Below are experts of layer 7 (counted from 0) of a mixture-of-experts language model. Rows are named router (the router's row for the expert), gate (a neuron's input weights, with its number), up (a neuron's input weights, with its number), down (a neuron's output weights, with its number) and show model dimensions 0-127. Each number is 500 + 50 x the weight over its row's rms, rounded and kept within 0 to 999. Numbers have three digits each.
Before each expert's rows: "gets" lists some tokens that make up at least twice as much of what it gets as of all text; "raises" lists some tokens whose logits its average output raises strongly, later layers aside. This comes from a sample of Wikipedia text that the model never trained on. Tokens count by the router's weight.

# expert 45
gets: " \"", " M", " D", " A", " S", " N"
raises: "A", "S", "Q", "C", "G", "P"
router:456413542487575527447515526540447392544444527620609472464548549454405521467483500485422534420414503534598489519567488458475510553488463502471454480512554541427532537414543533510503548369502551427482421493527436467500501550551521516534453480517567456576509604577481481540564386444492517589501415526543526498456533444423559516527500458473494579499501495514489507566522480430526477550517
gate0:474459481501411497551444576534469392445547461484477500570530438429461480489484599508523416489473568497556493480532552580431514470411549534510552500424445421517512517425408581469408512475438508502522457478444496557541578509452582485533538376401504558481533498533490466571515525462585509554474405496503480458559584536497577485579461527508535464563467460511593498593465566460498512521483
up0:449543467592522501498507386504518490509484576492471487498535510511443493544397478530514564583445576592434509513489603544451447524519507449549486480465601456481506434528613470581475473571550565528404485465542531539512481413563468493443495489523484536444485476426478574451603485470471497454539570532579515527448429493473534491471536450472416462404558595432467494487461430531442433417543
down0:506494542434577431507529488462517476415524512467536520489433556547478505482470445430565495508455473570559634370442533478524417587568562534568404558436514474606503457486531460474463527440567483370352531473458572496505540515518478489487444550513532531473399487459580494457485530466531516540448458520533423516508425527512606553483464495547508446531536481457488521471546542508557504531549
gate1:421474471527539512499416577419506465521531578430466569531455516574418554545587407466498471475514504540540485496525426550445500422472444553540494472457483502435530488470613625527506452507444525452484483494514604465458521561521400532481577545494497508465524624556470424560556485549544511550552459464379527493526561484465484538494485448471453485532507559600501467480555427472537533495612
up1:490582474468533517506546539425485535522578464441465509582500509507551514444498397472480506452550494426468556469451504586463450472396387535578506478551508424498478529547515442506470499506626456467484416568388388459482584497534471422461531475378441495562454573542565514578540570473582444519486460521437528510490458506469468520471496522454499557506437502518511567464476549508607536559540
down1:504457549501417535458399546519494465493524536472541506547514421576457548516520600578475498509450504510489553618581482419467597443462584488492554527454421495505525467529433555500533537553508451527490476464447523448456460508504414557501509585419506550489443592449495527488471611500467476507502391481551526582503527400469496505474602456454491546499423518521422516540477373542502418577505
gate2:589500510497498492478591532584488507489498544535548466485440514460450490531448496487521464470533473443462416448450475472471466501615411521576537588379534524540476529473512532555446528515477461572531516506555465389448539526520574545554503489591573498612460502426520489513532430593531462480472531433442427521494509388542574470561475472470544503455526532484625556498542460445475359493526
up2:511480545479619584464512511541388522473528560491500373467533369444638530468516492458486499550459528516425578458502451519460479573478545463536505421517460587568423517515431545492423554466500537404548600548541485466478521515514483455418519541529545495460517429474470579524474523553486532450480461479556510489509603446473507398485466499459529556515520519531557546482538394566553470500457
down2:478508453522583482482488475582495463455479432536531559510476584526464469498509488485524437562469453537618499489533451506538532484527518518436490498489469539503560615463533476441559540625488558516463440403538428443475408464519510537475514533508558479581470524529599564535534428502502471470485384596526489556510498477516494534475478385548475369580452571494479497476585543411413472413454
gate3:558501536540532541527513545526487601558455501527582438560457386430422501494512477503504516481395480446559433476477426582513547477495569460477496569445419524493471474538496540467560396479457574411550463443503450631397568463471478483449539517496480515362619483563528482528526497449554467525540469470486516493457501536530443474524473432492544561468537497624510431551536506450510543521480
up3:450479579520579439448449448455523549554490526535562504462490471445606465431494486603448457485450486565518422456576446476538471475510525525524549530446681488504469603456587492565516608492508506484551483460595503428429545488547473444526437441531537537453525511479423521465491464546503502482415514580510481534457493477495470458487578437419487499496460599509468364533453524451489526504500
down3:554461480473574549460450565444543532436540525448477445597553514502514564511493514500541493445471440516584355553522485465561488512439451432482376533475550446527464554494555547504549468506466435520514543492465496443527522511556487498450473593550534482522393514523436524561497519390482462454475455514538486485481611635544486499461575392504386544548405511585578506480483530504504472520495
gate4:594505518407501526456509539581441524418479575513580398479522502496524586530442544496450367469526392525514535521513553537469524532474472468436493450486561583478544551422581515528423503519441525522544517453542508458501434454486481550535352507503602520493482388611530494500497517462413449598424507536548480508533459458481504597521454564508487572520477512544488511528520535452458455527453
up4:573543537536556581480512585530544507476570560548541435478490562522496560524471481470524545542553457473542558520491452436452502515561414465473556469400495577471473421436470457546482502488489599458503593492457576483435518538429439572454531507478457474463437533469575544512474464481511464481540515453508503459487445549460438451565575553452579462441483557552400582511411498604385436506405
down4:504611485527521511479464494509499461473446546533541468419464439500512555544528505453547581442453514526494537509431603409380534475592543505522442485548535549525475569426607485562561522482526564451569540521514452491453467472426504552495415517596538464519543476487468621520499534399527456518398508537468509516518485483486331522564453481533455564491474504544523456529459423448425477547460
gate5:504525457475517471410581473440497419477501563525516516477563499455594498501485474487459568530534564504453479510532509477522514520524548531619623469450434490510482439517542554478548498457396540405503499556542526518548517498565452545453528418472505560493465484541462455509509536441414570553419490531466503485524573591574543548468376481570505449441582487457561432464571478517463402366450
up5:451446488468489482482450500544456454512491462553567535423423539587512506546474467537465549521514524580533565458518505408436513502600462581463477495493500459502527511486507481577404568476541489478465587562408444518397483560533423545445581440471398565440544514445573530503521453501502419483532461489543514518573539582541513394432454500528500466551489484499538554499568358607548518451507
down5:608479512418480573426400480456531493557503481504612522498494581553561523545569457642481554501457538438504499487564565429503470525509511522485461447540458435547494487529510584497502478419521520463635549558454511452463523505488405473588505510520391488438413417523453531527495453463528509526475474482511517490541564581538498445464435496505352464520491446460439516596483503458534524513471
gate6:525427498602578433514518512514453482477554509557485534546409475472426546537503541443483461475458547551558515477452532544561491492594456527570475551521469458494573594507454422502490530520537480492470500430508506548469547457496501500505605449641606583492411481622389500480489466382458473440460505465491500522478485431437512474499417559546518491485525564414432463504555418492464459528567
up6:476476589546392536522450508542504441509614424534533452500513553485381404529441520577602486464573421471486499513397454493526482517543490483462583491531445497475524556454514507468458627463481504484515570434453501619487454528537390536594425510535488498448438543506503544443520506489469487511478514433559560501418436473437471546538520449531554484538501553517450463443511561439549567508425
down6:519482485495348473468508572488530497462612472482535487501486498508366447459450451548537458502502509533507511518521515459439495413462511571418500554603504526496572464591418510591456418481314453462522559529532498563476512516473507486514464529400437542568448461507531534512449539467522559540485504579502426482575551488613514481480436511526505495479501564524457548580534445482576524477503
gate7:547492556471474527419527536465530501487436500577476539529432474471506570452568508425416579530455576506436519484584553517514466419497551569481509482451461485481460469434488548467429568455583488510461463582553471547554430454438473391531475483436539505524564602544463412480528456556469557458465466473592480523538447573426478509538479505534511533505527420419584529486504511575411440632532
up7:437477518488567487535465480524522421495495458598500557481561439531501507548475513552474624473532421511560490433459592531463502505499536380507391525461557473586507596467441486479398531555574435542526457589483472539449554505528504593496558436515497515496537448536547490450578432470449507553557450508508491494490515548424473595436513411501470511433558426534511451460588428423520423498503
down7:570498494515596476495561565563495532568530419484484545331447450484574388450634534480517536481359532464482487445508564481493513435479484495548450444532559564479546366489495497522535549401530424515424570558550502476493513505528518518451540407461521486465531471469408510536573498487513443493514486392533509487528567532472503506440539539516499500530480500528515518508526533494537386574503
gate8:491410479448497521604558535527554533405515462538503515443473500503474467524482456467456464517531411429558594524539479502543517436467462562520544465489534533503539576447526488534504612522452579573505462662545466517490581375504555485493559588528497495464415508531522547369584473440518428516475525502576528531498530476551496509509511518427495486458497451420370431508452514427501511473522
up8:359459572508588520595490417533575492467538490430517549472486438584461455439509455513445417522528539544546496604524375527411577519428514437532590547526474532448464509589503569498530508469473515458601511512497384535475496469511499546505463455559568463518462536483472514533487446522430478597579567491454530467491498495478478460494526560479542552459517504525451470405421518560460413483476
down8:468426544539543473565505577536458464441486439444542544473452457540507562496503562515570448529452540569526367504514434525445515465557451480555422491519537526507458615506568490439530476480537529479601535466580461404428549486495536548433475510563436476547489523402447527503587440461505449494547587448547498528508502598532445510517472470570508480482521473528417477588345542484471520455440
gate9:439415529562545510497452588472497483515517518598533444455469454519535503556488524427539526474537442567544515567487451473463425458530590454504479584475504565493501544536513519535511415469442518485544508559557577555586582471445579493435462468436545524540584512449462479511453484437452458557483517601500408545449561512381420499500353473559440468539456480562514474547487453460428467429458
up9:472576604464486571525458418562488501500495485444409485497499456519448455475522469494479504498561537511546442555573557494571469439545544464532445431459499517607503515451440463443402515516487500498484497564558470577493418575432413536438467444508485493525495473389624570594564478473415437462598527468541519541501414519610482502436496517447606558505483513502545535451507469545528442470486
down9:562489457548542499492438498526479557483442525370484494496473467469382467502465491507442468520433523496495410524489483452494448544455535565551443530451489442404487491484498501492477414502445474565567482581482603528473588550504499496565418540572560522565626564570544587521508573433440401551522507501541510492435568543562553516539477503543448399458527525497548381521583519488468445479485
gate10:457488445485418558512522556453434463487547484449413434506398504490557493514388464500521522409545475533497552451542521529443581576540420532574388493453514460554434509460474543573500448452407537487476501514501482533555444496528470433437541514508480508395554582488526471460562557616567570536550514439552572487541540554516483509495503542489494381539533518528564477564441551508427541451582
up10:472524405464568490503461520477544514466560472435489467493502551498507560444435560458541560403436449484455448470443576473595484553415581529479493392524499508485543454510474540471586545540451478393487471515547535506542555514437475519488526667490476530647457552536440451544562526413499494529516581478447527481393528575492425529501494464478476528517573513561495542503532487470585510449434
down10:451462468439495517483513459542499492429433476474616557411525462489487442375467502503446483635460475532478479504396589546488516522512604509424541467419498638550501496479459445466543466509459514501484464487427614552399452460531511475528502533460473526566593480525479481529537527549423501477432506559549446483542440502521516470491426542548455614512623545505473493515553478526548514551510
gate11:452514471431537510528472539453449519466515508450439373422442454532494547527496477484459539521488560431506505434554472433517522528521410503528508521502521455596520472416478560529433517526438512438510570571476475483525515447518575536528417550402586517501561476473481524455469572546549573515554452485561537349591488502408548524526438516471557608494540553492604522499527541410423454508572
up11:587568552459494571454511473486535575578483441488496465483464564489555396455573403478456514446431560505504499489535509420468488491463623490563515511525480454491607489539550526502489489537479568454530520566558528523473457525536461476470526464614499456544431381537457433586444569511497474396489542575467520478573529494468472519332493586514508527509453513511495456444511457427539456476431
down11:508508392498566419443478527500514570472540622498495500614484476513471465459449561510524416518349533482565545509485488576439405584481520412492581510566491555512555559544501452471496482506445431471492460535508527453427452527482547433541539501516487483506485505523515466441525453605477487583612511478500504520514432489535475493485443536602507620544460477450483419444542533473488550495384
gate12:497493552442520549424560503416515517549580441618509481504463486402455539533450549572498535474430534612493570420542595418470453493408512496513568404483487480453527525577525501522473505517449439450531470476574521540434475579463505567508527506492451590402571538475552535454534470499490582606464457532546469503458497457556553541500432414459458585474513448531440491536524464463469468506414
up12:466485573560490544573450466447459399534596459451479559444474512487500465579534493461603597553494427515460415521534436427485518491525524425473480520534477503494462487512444444471506468528537538511459397467545652573566512532458453511480543503524545640448621459553554464426517539519467497477478496467520521484586434582507503476433474465537395466479458527541513524537519519457528435439574
down12:433448523466490500522555473549512544619424408458467463487486497537498526481525448525572439420459430486521525538444544465520514493509492488429613429540489512559524544471504603577484447507520437453410565571490591523544558531432491483548473429426479541534472541451478595477487444562448559431427436535595484527462453465567521602459445585459522461498541482522524472417457475530576504599501
gate13:557512484487476537422576533502493509456522553465514526478484520494482563464450450498486553490473444481586517411538451547486535507474475468400386490570455520548476477434471526496548514497443459376408375465452515426475577441472600450507507491496559573550471557513486571544493561440526571532503484452472518518588388608518522553513464454492532624514512452578505395513541525472572463496558
up13:474551500505518496414485472580491452480473585526469491548441449418542513563515552574485478527468526553544517382464486439523555462544531534399470569468524517547561508505583449479442496497506540392454458451516546459556515526423575519524434466532409498568560528511425554492401481448588474599564512517393551562505543577555492520554472435418464550457590444490520440420461515488446502465526
down13:437541445581558524452546471571474477476464404499449544529535565551465551521553472556487525545543388448529495405544578468445388580523435614548611499478499543565530444496494498417445497421520470526545521459566480420464445458451503434579498568464512536512402466525439473558476538412456417536543436444474471539521525467531515477417562524473531487585542465545536507583511502509480500481513
gate14:471528498434545634559620497447451493454478430492510528441460478536471497469460562508431576563510596561586530500493478494479480594548509541448518518620433480540581565487474416470456461611501581464486466569522566507406448484399455458447492504499482456518461377513520499522553455516495573450478521496500577520476562467458513452448496489489570569492502555488502441444444436444512575530537
up14:509494521470512453504497563465473472468548496422430490507562550452521437470478621461458464429517459456494561418468549513475517622494477501539534469515462438538568478519439515564561585504548528548555440601515585500501528428462466553525453578464488541473564534531471487493442623495564518432466473551509425465508499620558499467486418485541496467572588548429384451533502414516507466391479
down14:603560430510455457523537472531548592484515512464504507534463399500518479514562520482484437531508523507406570334546483597542465466454485527559456503469546463482449492621455574510543551467423503458595556583561525521492547573496532478514497465479477560581538476486493479455606423542439473419479531532477476472437462471450485523423495490532456483428501476521474522381469469483525637502460
gate15:518533545539517558524481540472513618512603529482501351441477513459462468467570555469454584504493497517431581445519455497485518513543452558497419568403538447518562498507418519552528521445488512483481435522461442496520459498413453528534504487492434635545485560535616534513406461561467507511550512481438500539523481537471510516567424577411428546516496399489594522524447510488444423553527
up15:448597519449479513525446512528435386507498576517507547500556465522510487548526459599455474507517516510546555440426417525474401583449475542499471555495514405565543560566444431517487431469518505497462446441518506560499522554461443497387460474426564473446526479536515428532505476495410537467599439496470609506532545534529523588493520345557540551498453572545534436479553517467496546526562
down15:521549415454500392495510461411454462431490521493473474471587459622550485584603524528455597427546535459480457601541497557528453473398456487441533534520474468616572509513456495551478451447482549524446481509512548556543478480590475467472508567506433568565561474453440526515450546455537459497538576493472547476453490498427456486521463457435602459476511602481486561514407573479481483486534
gate16:515464537510565554559449503579403463560528495396449608425544498446388470506449449545525554492495465468492491491415432503458459519619493505496441515561559394523506479483519490496513415519408554496461415440510557561497520542494502520531605545488473566444448481457538438595606458445439508489414571484552512516528517518552516579567459530505461526491518490521417461419490512441502591512495
up16:464549481430407455535586511585560526498535567536512492580542580561567518567566485460501432595545468474402499476500509553560510533419349447505506437401553544508475475441538431400492411437580462503457486517511522490476471456520550490465522510512571439501510594485489525513450500415484475411549585413482489511462445535544498528453535514496501580419511504483526504492503389447535449506469
down16:509451504386560525452554553592499399531477553478456372487594465513492505460464565578513477524569445541493560470484429500543580440480495505565417546496507432517559569497529510462494521541425505551591484598417600500576551466466512544480477433548489488479448446549420517542491516466535402427521513436507517450514462502489616481485417497491485490508471475419478476458575538442458564570541
gate17:527479455393562523529538523466557591489428525553640588436505475528482491424438482600451437477483531510504464458537488498422483576510407527472448511526510551441491489566520482552445340425523494552512608536420414482510585539496412508572551535553494425506548376534499527472538461551515517495511470458539516558473534521560441546527545526529451515486487500483531520485501428556487408505499
up17:506433520483405415524467416476463489491474578572535489461522559491531566524517440593505498513513446461404479466445424444507497493539540527529522472482537505454568527533464507522604493479471559543527475455499471587451549508477472524582448508536538521629495577521416493445469525427630527452575466414562562469476492570485509536498462386519405424478423464598546462491555557452531451494560
down17:459526497416503440481404612544507485533539489553500484556515456468466558514450417472504450502547517465475499566445513506630461400496539477542541500412566508511492467498489475513382550617512503477488571585554532436549565490507417432434443560547495518469534502440554502527492519582517428495500520476466447447524586463560513436533465447482531485448462585423607425476412584518515494541560
gate18:517552564478596498533464601596514426514573439467521431503533468402440425540451449520485606438501451513482538504431416444540431573511441425478503528546502538469467558510455437521523511430519482401508389518522548534487493550408464594435456530425555533559550480473517488517522504474447521523477574494601512462544472539444481478486517490535548598500508565606475575495432548551474486524435
up18:477560517467441511524536454465508531437473487497525518515496529538503635473628454554492517611458519557443464463519501430492443497533477533539602504407456465469599413510359526530468557573540509580502509556496515493420596545465560530497553506535406475465457453492595474441487438502463495481516520438433405536466474467442553498586543535522437527515503531482557447492554463527418598530521
down18:428427501518477533547586513548539419525509474494449499570514446468435449462517483496599576502445424526492506543502555532502474618564563416566489493520538504533563489482417479537427497516468453620495504528459447543517571540535611507548543446512392482507476466554504483394492520496415556473439541467490502375461500504440501550522518511492511460447631545428442503532388457517487464483577
gate19:585493510544565481425540488515548478507524528515542534456477513402595446514546521402432514450489452494546446451468595549448548401495535565521513512557489540493617542473541562511509533423474565550439503464488426398539548528455509523497351436520506530505529501548478501513569454477560444479463504549410464465474451467463523567499378415392506600483470600470483496463492482538544460501472
up19:454458580450582513466463520548576460460488477459365468522567484432496443356522520519360482597530493520500505582459556539449578515504435451514555558499531506504506519491553565482522482439550482425457581601508546373519458603575511499452520486597509503491533489523491575504549469514481502527482519496557500484547442460512566504590440454492506487440530429413445515444492530495551465511444
down19:540497500427563466397443518493511484527446501445509559540536635451497511409468519480427561530500454456484454554504476454558514439455467495461445518524574536556448455478537608473532503423552529440532556503483460580619497598578565494495391518539554518543484513497509506502513366556502598498440424564471545503444417509481434537515464561486502546404504397459507493524552490543487528444500
gate20:471509461443537485460614501537548487549441477532492420496432447526507594464393567502496536498500515419431486407512389520468534537393554451438489526554440481499472520553454504523521445376518448494528452469498454600522581522576585510504477475496632481552464585485433491502500439487426513509524487447587537524437492496637526390525505459558515516450534494524476540486569461509519485490526
up20:422551470516528520499535415410467501497559482513458478522519507605469523437502489420453387529427512510485417428551428509510502515496476449395442534583519484581413521504534507540507448478494544542580546509399481495551544486493502447560472436429469577542525434437531437541486495620535401467507476541533512445615528484500453527632512528603534491569494519545547473522523409500512515558500
down20:509505505568579472622494506582526511505499485485568441551504508534500467382509466565470521500494523517443473382443497466563573388583576574496532464449510501549442457420522476465459524421478514369515525490489520601456524502597542509459521526428435457453545503445486512437463545535467534532393550613418504446443464503491465546569465539497550518528526597505535504477529468454513562435454
gate21:458458508520570519420499495515572534588455514636553579462499544459491543504483552461440523440414491477596526485544488517527492452454412444486421462491583477515440528458577486504495430337488469496502487532463407476475563518553560442589501538546598466469576509519540457575477438594494552519417492473489503461539524393439565445537541488499506544430483539454517457554535524518469489418485
up21:566512496402443531561520456522443504439525397508384458518514469502529478498527376468527560484453467536505411498491497476503559407562626437498459522496385513493438472438566455420554534574446491521479469438447521611511484460473435443522480602539506546567491490543460503509486569476525483478564511519553451518588527560507460523388567539507475589588457503547508556465431510478556495506522
down21:546451568436524498533586435425564541490461512471403505563485458488543483503460398485558461555509469502441555428505537466540513568517592604582534542453490457569545438477464523467571546545436424454478486483504544496527530399509511557438471455463488439433457493616516490466469510574506535509582555542534533534475366570469558564417426501454494502447490564446453550455458575436524492542500
gate22:505512395432524545525609533449434451455535519471498490516517508485529488532518479451453639563536511424442471484507557438469499565560500475499406533555537517469518514365471494460483500541476496397462480469528499432475406501537478427480569455599555458505440523520561553571550456441523513531533397522520563502468582461447548559418504551582476594496534581591461474513539460456434449500540
up22:550542428470555564459511452564443535445528532411434504459534514510479470427467495432431488517508481529506510540462459457540602499484485481512488562555449522470532463623450501428534438592478507480489536545422549439443471501524417520523475446541416508563403532510495572571508457507486435479557537498475517525505513536424557571465504487480558548475474559578459662407551451619504505394531
down22:505472432447484442543494551487506531443517556579442449581515525549505503521496576493497616552494441496498556502551590516469492530487432452552482531428521501475485535490500483469448497433522490570414474561511571471562533426515519430488474517613494427598410510435528617448611481450526559501439492488472434465511513607476497510490503524452429495508414386462516553495433445429473588516597
gate23:537581503447607499449572539492452449551522466524507503506481538515563512441531499553505546554492598432533478429557492548487476493559485457456474449533539549488374397481515584503357549467474553578589534520521488436517457488547451486481538448458365490471504517578509507432488467518499496585520464440560566484518545569583488568449496465593489462416500583558474408578536477507483464512482
up23:586448521524568531472609498418526416559506526468548521557450565497522546541594569509487531496514500534503529498522493535452436554441577453533536444492553477486501409466574499489530574418467527494453466584550478517489512552455444502511435459381518491495513460473522507586497539470398449380438499514409483407513572524451544604529490492477498580523407386430455481429543459523467463503535
down23:474533452596485439512505488478506467469456464499569460452473466439524615587417558514480475476467550501528466510502435484493528549506528521456403529525434509511552619388457495521458465492516611438452559512470494471505492560483555511430511501386481457558560493431499442520503382442565576528556504441495413473514567498504483477551495516519561520524504504560554514661474489396593450552528
gate24:512525475415484463502444483519432394412480588527548467535530419531578433495536533480445453477558568442534502592615575524515390496461531447580586494507517458438519498499491481484501439528495466420541462498551479548556527527557443426459510446416548455503487408534505502489485465512462486469510573504576410484436494543557484506437566628554564547553449484478458525463538452439609512539534
up24:585420503544434488508494483540490485579469597539480547501532485446520566563512428508517491483553492539455503365427490444480464550493490528568549472577471549525624512491522533514501566452557561496527534438534478444423511436505546451455500547492523514563581406421425450438499552450411385446473491584442528478485440578501568496588433477564494487447482573521460439508568512492416549470516
down24:584532602559519484467524526453436463499482448451503534469493499518517415522495471549540495471516526548558512469469426494483506471419570499557590387401526446462499472505436564418485418532545593523507512378501507484451522471421552573519447484510494601429600552552468493493422466566419471492543612496439559525486526502474449509517455395551533599555507500470462516527481530607435514496526
gate25:538421509482514594537621582484534385517417488539514512496509507543435567516503545419466644471481551500443481500479469553498584527502572549512484450541560514523420470467486586502561484453448422418505478564570480487421423392519631484423493490519493487537422566532458522502480571535484481495553442495510457473476482508436580511467431393495476550490507515469473510548462466609490516478498
up25:489431448584582562416470490522512412517527434611572532458501418571489493480526529567416563565572441499446457463549536505480476541460452494518552477510548464428516457489433522575462511500542414493530486435456569423508462496481482470431508394526538607498519489552516464538506519482515437379443473530507458500528494514492617561506452535519553484464607432428531477517589460499470509578589
down25:520500530448537556503567582539551421562467459560532528457494416509465488500569497537546554456471478492517415523486420437556511449509499473512490512528527548481665485485585520419472524477552575409442561461487422460415477510459548432563501364496583441515539497641444499498441502496437545474541478427504577516532466544440446495513504523474550451455496437471581486478470467474563535572570
gate26:469439514547500435396473558473449380497397491556579496469448542449495510490639445475433510484531374477571533591516499499486413588503516474473515576542427518413455507458510530528439584478646401481494442512511488455583572501454577484507527582421484551550520472510465501559541505454495502566440508493484468480492493516511582498485509451585474460513537463452576474518523520544521458521514
up26:542655439525480501438482459525431406434487629448556483524532448565492450563498545476549512466528449479353508486512478485560566503510506485571446524543515549546426496505506380570460559589409579478556581413528460494540511505439459494524519554559578446519494436465496516529488527526471495445483554452530534447544559522497464434552449552457499529478439546553470506423507436481576543472522
down26:531426509629478455480534506517593510493488563461461511463502525497456447432511515419517417510502525501477488419587507611530534481444451423564543436464475472509432518493479578428453505484500454559482527493524612428561453485565486492467484580536536604425532461578615503510505472616556470542459534547535506476445445450460531534532421490453497387422529519517451498460468540591565483538449
gate27:502540462535439557560447486545425475564555482512516439497533475464448349412461580517494478553593528505581486470576516526481477510455483399538606552529440538565497493390548489456449620504470436535496526527433383536525514448478535519450489445457554538517515515483437573567469460563463472427401539500534477475509503573457518532481432559485451527557517531536536524553537592470569433498512
up27:526544514526505526546462539443505477496525492542433430464502486521482496491544453429500551492501534584445539483526449478497441432490482502510545441609538510475529532507623380481454501489473510479402466456431542545434562476556522391399502537443574448461477429518578535462469537387584476465529540494467484568519500574628455594532502547610514522457602461440590500458527447490521456521525
down27:498519515512517521532498553428408531479508559510534524526416515489539535487498391508467478477548477468558622425419518477493435522593540597424429440523549540472477508484495480486488533506391477471395485446497583549624470489572633510497586477552451413573527449461577503476500455561512499487506508528511499491478543470548495515456556531483480586390555583429514455427456468545417503485480
gate28:474448538522561550440544546544456559567474479526548544457500477505552477492548532412517522485487540455446471454471448534432490405447563537518511524578516569599557494457474456531430507311478559430563421484421472474466573439519479429473443501450560474491555490458566490497550490425527583566509559435487587392507495531452477520471471518515448526514480526477510467514583469511555529640547
up28:528502462477474528453460466476517485481489569446348503501394485499512511451440581574473424489577458490575479540515570538546541520506529513464508555400494504538548475425493505537515515495606504437489494547452500455533491497432525437536504486545491624528506478470474394515617409474434487370601464525475484571450444479559588559532491487542459560523447530494500505431555514446401434533534
down28:456479490458531508520504433435504470506596499438478592483442443493428492515584549447509515460415527501540397508524553497505521549508555606529460475596465465504460437484522533462548527483538521458561454475520505375571564513490534468418443467517516570589538533560533432505481451558601442357517498523551554450465546478534409500533465492530388405562482492482472447531551527509509494517623
gate29:466581501549503406522496567472497518509440523493559480502554480496513502498386520440494432462505537490563483530533453479583474447457572471500447492579450541467526466479432583523447527518478486350518468498501476470537502552424546516428547531431506524514534462536441509425490383587523433533537435584457544529480586440439487515524568531654616482554497450498418527511417488526503485554576
up29:522410527554453525495449511554458527552454418536426503591381527458453443598569494572548477497585420557508555491453552446488489497603421548658549505516516490473494563442583473587497534566494471499489448515382509421524476423537424512535490482499485443507498435507501456481489613471526437511469482461516524475492376449453512502457530537473476522514513596522458513504545525472484528498576
down29:523444536556513573511508504482394475500557473544453438489467501370489501617559484471508559518526489469559540452493358485381455576494479513554488491487494503489478514483547445464624545530454488525488505583437554471434488427515580476436501449563472525457567594455545486538541580502486530514497502469386506506461412501492517412575465458437464549581445590528561497440542501524507547473567
gate30:508519468427492467525575495528478475462516484468426419503431587603425543537481467515551538591536527480432586484612551438494455475535456503461480527520476510560462507546430601406476431536571469469581495532524428479513590398496647448508511471564467501551506426471484497493514544548443494429528472484453470454490431498507536502444565444503492554504492556481533482513459634464619491456531
up30:511497514381542617535482465452502553487584462482405585431535491537578478491487554622483496481545480585499545518483477512416483505459472467520447593535424541572555508472505487528421510470569527517454510563545454419598427500542497474381538412491473503544473444572554431492534467496540475570481474601517419449491531465498498506451508541561562531467486561463447407569526444485488423512525
down30:472544496487463453437550451499558427562506520518486502534469487496477463409472594550578549474432473516485466481555464408483524558486536424502405493473472539503482585483537615431540543569540414457507399516487531493512552554466537532443532530500468496452399590528540601440489520523475513518525586488641470523532540464489428449440470496446491462589483511515593502425534456421595548452428
gate31:448564554520538443447437434576482528455502520504548475494505459436389511414454420460543400472505514465560495469552490529483424538444451576488459564421495478584490498525508464475527612550572440459543550541465503497470450498507559555481467472526529502573458416518423578490536486482447536457538461536533445580488487501570523475476457401482460669483554429446478433494488581480582545571513
up31:385511530582427509491530476539566438587532458472432474496356522505491445527529457461538457468476547556519502478467490538544540547529435456551555418476533461494391437564585474533558536492538550554530550628509478538461499505522419503514506450474447495531462446535557512553519527501580555458503609501442415432546468419538501496593407574452487449463431504509543522545525505539447446571552
down31:468456497473472445570561454517503546468575506564556575505473506545567500501500513536447513550557520496511513466545570509560451483438459454539571622500585546443504463546429470542442427457413540559450399479433383534547491454544516456447457464568406454514578554358480457463501541572513511514454511563522508442513477541419496564410463533572414530495415491531455550483521497464569538517489